{"n_layer": 9, "router_score": "sigmoid", "normalize_top_k": false, "norm": "layernorm", "norm_eps": 1e-05, "optimizer": "soap_variant", "beta1": 0.95, "beta2": 0.99, "grad_clip": 2.0, "train_tokens": 585700000, "steps": 9117}
Below are experts of layer 5 (counted from 0) of a mixture-of-experts language model. Rows are named router (the router's row for the expert), gate (a neuron's input weights, with its number), up (a neuron's input weights, with its number), down (a neuron's output weights, with its number) and show model dimensions 0-223. Each number is 500 + 50 x the weight over its row's rms, rounded and kept within 0 to 999. Numbers have three digits each.
Before each expert's rows: "comes after" lists some tokens at least twice as common just before its tokens as in all text. This comes from a sample of Wikipedia text that the model never trained on. Tokens count by the router's weight.

# expert 4
comes after: " of", ".", " in", " to", " for", " on"
router:402507507573455463429521344339564474456552546521515463509494360522503433443528458485470552547559480476513458525430414561501461539643510437546433481487385500416507519513520510538584458473552556471448453600522460492556436492523488560486527422517370514509534544454541552537512594561404483482486573432488496519397505524514477495519562504497459505539490513510518509497497464508556498517521530547543461511585512501498505447543493571461430526543495414529489397487460477525546481489461511480447503455489552468550478514476449521434453467535382518557477455494494573502484527589478487552484568534555611463436480556500491538562554399499413561549551440565566503500386488486478511440511
gate4:482520545431511499540416515497543471502472472402347412547441528464519429522584476396442414525632529524515497508513440495488425601516508506442501502476471557442487503505524550547490499543583544445583423455480557584441452615547492441475537427497508444468451504516557530550471509475448474551472480473583485421427546537497430550597544464560458475474488517474582485538386494539484445511486457531521486502635516514454582526556453464467535531526531401483511516439520459444503529516395498473511474425578567468439476462534539416384445607571527468594449519509529524525406547495569469535464518462515511516500503510485524526527467578548516460510482527541537418457483553531386473550459
up4:586529491522386572529511536567430500432545474472527412464528400466601530491556567486520540512484573569591464484535461532461545470488475502472464478486600398502449451513484450496606499460496538466542475441437548501458571471557556549483544452489514598506530443511477476528441580439577518513520526568549453468466509474513370489552465501459495407568445479458483463516439483531407560449505569483517437506465501540488532442507449476494522517422471458544425530454519588469438514477464592451609487427476548525361492553469414516452499483512563582486584399481542421439541529440491545520466527547524584498479479517458581477461471517515506607542459374446404416489562491486466504482478
down4:569454437476515501483501400567460520454496496517513554455560448481395487508557454501482379459541508537510552391573456535465497458555538595472481452509498425576518503402534492481441499503500539472589496393465447511537526522505533480558474542525403470458568556498493575472586507496527452454468467399535588501497455483540460477452498433503473572457448464374500504524475507497489526465478515471518501555493575439607547577415454492466443481505561563503554547562540585586516487571584534469456584494512470461526519480458501572550547583485396425469499494475552367443553525426509521559502516421520472513551482474506519498521507503425708560505465530449420489542417469529517533484485
gate5:403532439521546466491442586480609464492442501484483523513544450492570447389560403501487558503532534516490471471578512480444580534519537537549467526538541487493518546411518476470503505474436563509501530516478564388559483446597499495575462460527504475447488545511552548506584500577352506449506453598439474504530467413524538523531546509485462526598626485513496406430557483601421548521513527446498563410574457448393413522434512458468521521528414504481457461445572400533536573500526421600512533521431547565531575448506450482499497427477447569531496517483498510464493460471440522418523529524374500476472462506507558421601500444510565535521515502474492478533493493421493528582529
up5:482468537539374410540550534494530562463456505503455474517499420543510445371478540517473544579429461436518461479642577529488539533543576555547442491435537474505454466458546441557594589495459482489482570414468526498472477539481482505525553508524545481481496550468554486450504500531519532483555450432541539412461508495529580481484482444459440543549515463526563538493524391522502446491447571492450534436522507470541538531530503481463518510550564461428607510490494504576586483501573542527448532517574459520500595467355438507444418471517555563535523508495628583483432485452532524357432413488521551447544447504518552514522577460462439498552539535521504504464450555639412454507558
down5:523543453491489567504450477621451444473502468473520438597537555419580523508500412488460507434463466503632446473415490500505450497407443507530452461512458484561547597462444517604541495468502533577396522526492437554544520443437443478509463544559453460450495505477495509506472572579522566549494429471506433448480529530524567487464426469526520513514599483398508471562547523525497501452562537393458580445515408539463534568504523515567488585469392525458498542479519517389554545526515566565498560518497543508564545423457432442447530495577532519485483505548528538438488529442465545559458518526594587538493475448517554499457471445459462409500538447540579504399487648526591467483507
gate6:504449498422524562484476538515504484554499473550524464564533540554488382504449439501553559505520562508527455515487550566435581559542470547561515452416529541548519608402453452507546490495571522484557478472516481536497525433492487526515531485366479479522525563531412484453499489499587500531521536431513488534495460485427492462492382554489441555566513457552515546537460529443449417434437476436481553425541490458507414540509547487524502590531503495419509597436389422432570496503485427579376443573434481496540476492498515628568432458541550468518413540517501626552432453451567480441489541558481530536598522509436524506561469509518530570560536498597602511534490532581518469466550
up6:452617389604481477583512504515498554480492449479494392572522500460488391439528549541503495504450455412522493469555464544560505510540528464519536458434459478475572490538463554458569435517468444432467512500508563478518529533482481456610419426559541427473522568552483494614445431460474525575607540430472527443494536469519482583411513407611573451533443483482490404532597480565533491483546526542569556463482463475430514512541456439428540441448488520479543453487437526626581490490387527560551455509539527470527468420493559447468565519518575446504478404479527488453470524504524536504398511470530555515488525509457550494563526450549467423518501445533549454452465535558413503549570
down6:477457504530574452527513322574570499532468570505552425458488484578486536441513524543501487539472568493494434540583516555511399540487517590569540568461459564548443504489453516491492496490491557517499468538529421457480504469558447481501416526492520583523578496530585430544482551482614514382484482535449519487457529532529594415483518575502423528528409561483455448526547464553443507534528506541479466529531497515482439557495495487462474483409489507432407540519527465525518514446435633533462585434491472574529353540483560482488394487461481469426510494459582455420569450514449519520573481497584499357474540514440590503533497466529469502569482490559575498423478499403458495483504
gate7:521512521566452514556480555469415401546461493595557439511477395563505413493521490548553476501535582593576634512496425563500512451544515504494506493464517595428385479598509532432458489550509502502530535500526549522488516470417524495409561579488463484468517473433439533561475483405416477541495517464518594550547420545443533449560412399537557473501465500450552527469501522472481500359477577580527463452439519539477552535465473437563522484426456489576519606600509486489478491424473512552480514400553448471529453516533441467451483589492536498419487524527496489497428546488577465505530483566572510528479496526527402466487611514569471525506517495513377484501490523419514499427459
up7:504384546448521504427487517475490482482484558431423531519413568529483381414555494540489473507506421440509572490544471497588644537593502525496483482515518437439515454481514520489515512528466585557558560496506509567517535397557436524571544607476487466475538522621489491515489495439523491515585474509456459482466489527491414386545621578472469603481486559575540403549525498430480539559486590474473501508465567503432482469479499432508531489486560475485482463528484496471638485417543536550450427496630397478548482546515436515564443535434546476460470455577448502486461444593488526524520504545463507526521564470483470505507557590511400562552484460499485508476425572551481507477566
down7:546501499481490434440517543542538487570482481479472473451473517510358556495564531538486447487484507504538436458601540588462435585621384540535575530485444443544560573459485426438555539494461414520454437450492510491435527590528535445605572456481567443543512553483444525545386490522500497381453480527516519457533451485562455473415506528451493535410453478310485481542462490525469532545509484515543550523533517489464499561593503506539524540482509540422566549554466544550485456532543507464500522511421525526454435488494479584462544494474446586443493478481521408477564468443523591513514468411424545413568548541501525571459503501539461493484428440511475518612464468528465527401551
gate8:422426427548449550417487451534609567504451567440469519454463426599539433622490500549480542457545549512455497483548398461553477489564551494453490467516464530591483467560584496613479513505511520409472565522515471491554512489531541458502434490557506527509481559499457494520554471542455547504547518361516442492564562539588478468672468529584501488491540440538514444450506454406555397481451486556500460478474529559549523528462545456518400450473478541493502360450475503470423506418456414506465535521464508577465608520546353542501473569560486496561457486490500574555442465505513483531437480495427523544545465491507518534472517504501481449502418527469457510523487451475550525547597
up8:556561515525483445533561436391627451462527520484505554497560460489583502541477500518446564451479525507461482511566456542519535628438519469564504584458538503488372514549531518460437530471508460477569506457592442539415488484525490427561485509516445504521459589558498493482480453360481521559487523570456437377506542524419526433538468586582448589492553543490476524521430478569563515417542458470440489529585522544361502464472458509500488468434567467578453456465451499519582500511428560497508379491527400451537593490450560530521475485558530439522538491472567462481554464457474431463443450518505528525483480475517512534581508483489522507520518527510372465431495453507496452377444
down8:518489447513570476535428530524581590469449549543466535543431452552618480398510464477456531450564490566490443454473538439499524524544392537522493568490515460401526527524588500508552582452439469400484447429506506437518496510454519421516440425506461460476559480515545571533562487525492482518455475488453494468477552412458512499393524537502447490357595465426655509492557522514543519517523613470618582447556474512520632490493530525575456483539501459541462528452471514459471494391506526505441493530525573526524442423488467490554534504462504490471512490535477577568470511561501546587467529468520545512542444456508460582486462459489401386476448450560533505581468497555547581556531
gate9:517472464502514524471440633486523529496537493411620507595503550548499456490427474523463493549472584533418449530493569553645491500484524365461459397471575447404496611569501473508577453423533496477498492499446447449519474415479448516452536450556401493409551488545561445462426489528532392505528480497424468461429562469487412492434494535493496446500501458519509401561542459519481480479528454525492519428444560549488406576542457478496433498481510347594555512538442510507585560521478468519548471458526455517558535459499477457585496563520546469578568483559512544592494551556500546555457419428517508497503457546480441539419474556518561480512468495452519472502552514494453524464535
up9:488441516467465549535412568484525431551533392573488468619481469502476527502558527514519537457514560492475567511476568485496369503547553424488465481505495478483549458573500464577502500575483592538630482517534494519555460521537510539563550511497480525522533433466473450541511454581507506438468447478458603506501524558479432534519499446569474465498511458534518438522483463444425540339390538535532528452538421468481480551482479562544526399498539470497505505490386541503429505562538482517522332531438506488453550492486502509497521591503471457409472450427558441415597442460607483536535368503471476490448506511436477533554526435499559485439454517471519599473533479570608438477510
down9:509516465507389480410575425594589509556410568466535443396506488442527539538587673460479494469525474519526443490474517562518469499515422507509494557496497596491402505557545486418415495512489475475565486532561538453390468490493446425516459540499583532463494423549477457459479468513420525510486495523514608516541479532507503432550518513466520544473520476521425484467441402549467523510508560519448573459492371472539475513389521467614546516536535519479472418545531537492502523517460516455556464498532564493586564549506554496548436423486496626498487515637530428434522467505434503452598544550483487503437537505527412440518511494497484568473550499598475550475582510458549480447458
gate10:529470495448542419492505541454493432491491506410435585458494580506604459533596491578614613475528505482470417486422458518485418471646582514613411488504433538543514508494473486506407530424512486446509518557532446583543543475478559545511447578504502534555500468557545521434448464546557594469522506524460501493441470466472409422433478570489522498592471566510410519580576489428459487557564467439522486616524573518486522432448455497449493499545493533503541507410465449538448539526553520524475477526455532484496495456459479474480449485458385443536464563475484524549476488518478563474397577577509466408493493479427482536539476535538396517479517540424556525557437466421435445473500
up10:533503529444513451499520442428467538453451574551573591506496505351602443405508493583541443562473436446537388436488485545482465457465500567641406402458421504484503570552506527491489515421550524521436555432542520477516518430475525518496457515633563581422448536448571483433443463587487569556479475527563461503459579468540434533500523469522506495542509469605482581477541526455529550506541486484453412458468527554493449577583434410508504466482553520435527507549544396457464457475468388556487436462517465490474545440486615514450482470525431485550475492573497509568479501461550501463501469502499526503479489476506524529489545461478507528535506501451553446474405554451447420399509
down10:458524558518510493434451487514513533579556499502463507460460431490399442521429480502523405512529480430447533461615594489494433506599552522496442520514499502478471496493491537522540494559520534436489485525461433396531529580501507513434501490499512490509516538524539510463506384462431519509490416436503489458598435488460453495408532384601519493481498497556459567499464495511442495521436493597537507456553497503464459631517490505580500387517498440493571510443457517503505557556452490415461482523505515471481439527427481503560590477391451465486619503466409536508476450610426468526501577408493491603529514588535444409456452493626425483515564518550619528568505446456533511575451
gate11:435581461595578516449429450495513548508445437502482498500517510456529552461512492483495492539491464581389535528514577524441496393473573457507565451457467535461505569440516534488448479485436560594553435533443546450520499462606482439499460451468494534465455423503518421506563438427510444561435506574493583455543466459379547521550533615468467578557498538523512470507428433479483543490557438540597518533523474541507484493447482489430464613489570441470511449409534477522538533444465525547623488483458546487459489529476531457433378573456506534539496528490511522416480500490473492489547509422588590575404458550418493487478505506441481467442571526520471497430481520427571641566483
up11:445502453535457556521470569568519567526483558463490453473576441448569524525531412439523450511573548512456602473533398522512534533532488500440457462472507449429522571437429445606437496491428462503548466551449539450530487478503504549500531532542424424510460466443436591546487514510480483490510478541481559476501401585547518503449481516518549561509443477434500447560507475451444444429490424497496591489548559521371558472535557490449559594557476427542546396461446483472480622517563520499493468467409533436470419434555477364419525426434444454519517504542506486480486501483507539484534548528561592478519407578519466492390432547472527568456515557458462515478472596531573593518520
down11:511508440487515531395455419497492474445454453492533400462451462550554424578471520525452437542488460501461489517596549548560454505547583496479580509498489407431444531539594467468478596513555512530525485547497502479529532493448514515437578575547430555422521459541550530493504416589503452499523558540480625430604472511515390440579475499525574539460481535505441524467498507462491570583520530526492447525493554540450503466499575503476461496524406481473412525488453530525511534495479607579544456560516534517414352598584479466462526579531563521604500414469449519536507588509474450457528559554519455561494509525518569440477512488463393483452548560455423531490483488421564596533484
gate12:500567490546510500609486510502529427499512449485574529506460477464470527551503438454456541508432500431578528450495547603409427541558499491460442524439480537429461479522536512523503593488641489512469541546447500575509504541520514448545555480436500577557477496543449433511513516479454544518630607537575376459499486573524585522448550481465485434469479512460473449474566494413527456606512494456593452483467433570517486591432505556423502475519547521411536530529479489437502474489541505518526308588456503492530509501495550508448507526507429565436539517482522532497553599446546457494458610537494474529544454535511546520469503375530419503424510557408557474493565420455542452495504
up12:512535591439552455440592443556515505569568515504475489537461475593447515541531444536575597451414494511577502466563408525509484480442508455494533486581530529524484439492521426504482435463474472504479552550503532552480397465466543418447479459500424452527468429534510483422482502538509444470603545552497514437623591527540571620500479496440511504537512513495454495424444475497506485572501434565463551554551558545529478468436554591496510482523485440514519485375469454424580460510513496484457436553512545458466526563474619524519548422482482444508411540509605439487488534505514419474477450480410591480535526567584441630507487516471467523546540475555521469507423580445453401583489
down12:454477518486447482454532519515402530591527451387476462435422529496515523501509557447522421488443460616491532560380511501510453496414512549487616520485482599629464440448529429600492478493433454520466511511403478443505447532491484432521436464546395492515535444520446526480577490457496496516551445496593563539625602503538547526522448491542473524418469429611477469474486578517487511469472500487487457469543479478523497458621473434405604512443589477505517498548531506498463599509480429508460497455435493486421491542490527476563525488528519448422399533512510427533537502530521497484474474475397509402484541423519503448489458562411569511460456527514380479520462506494531575472469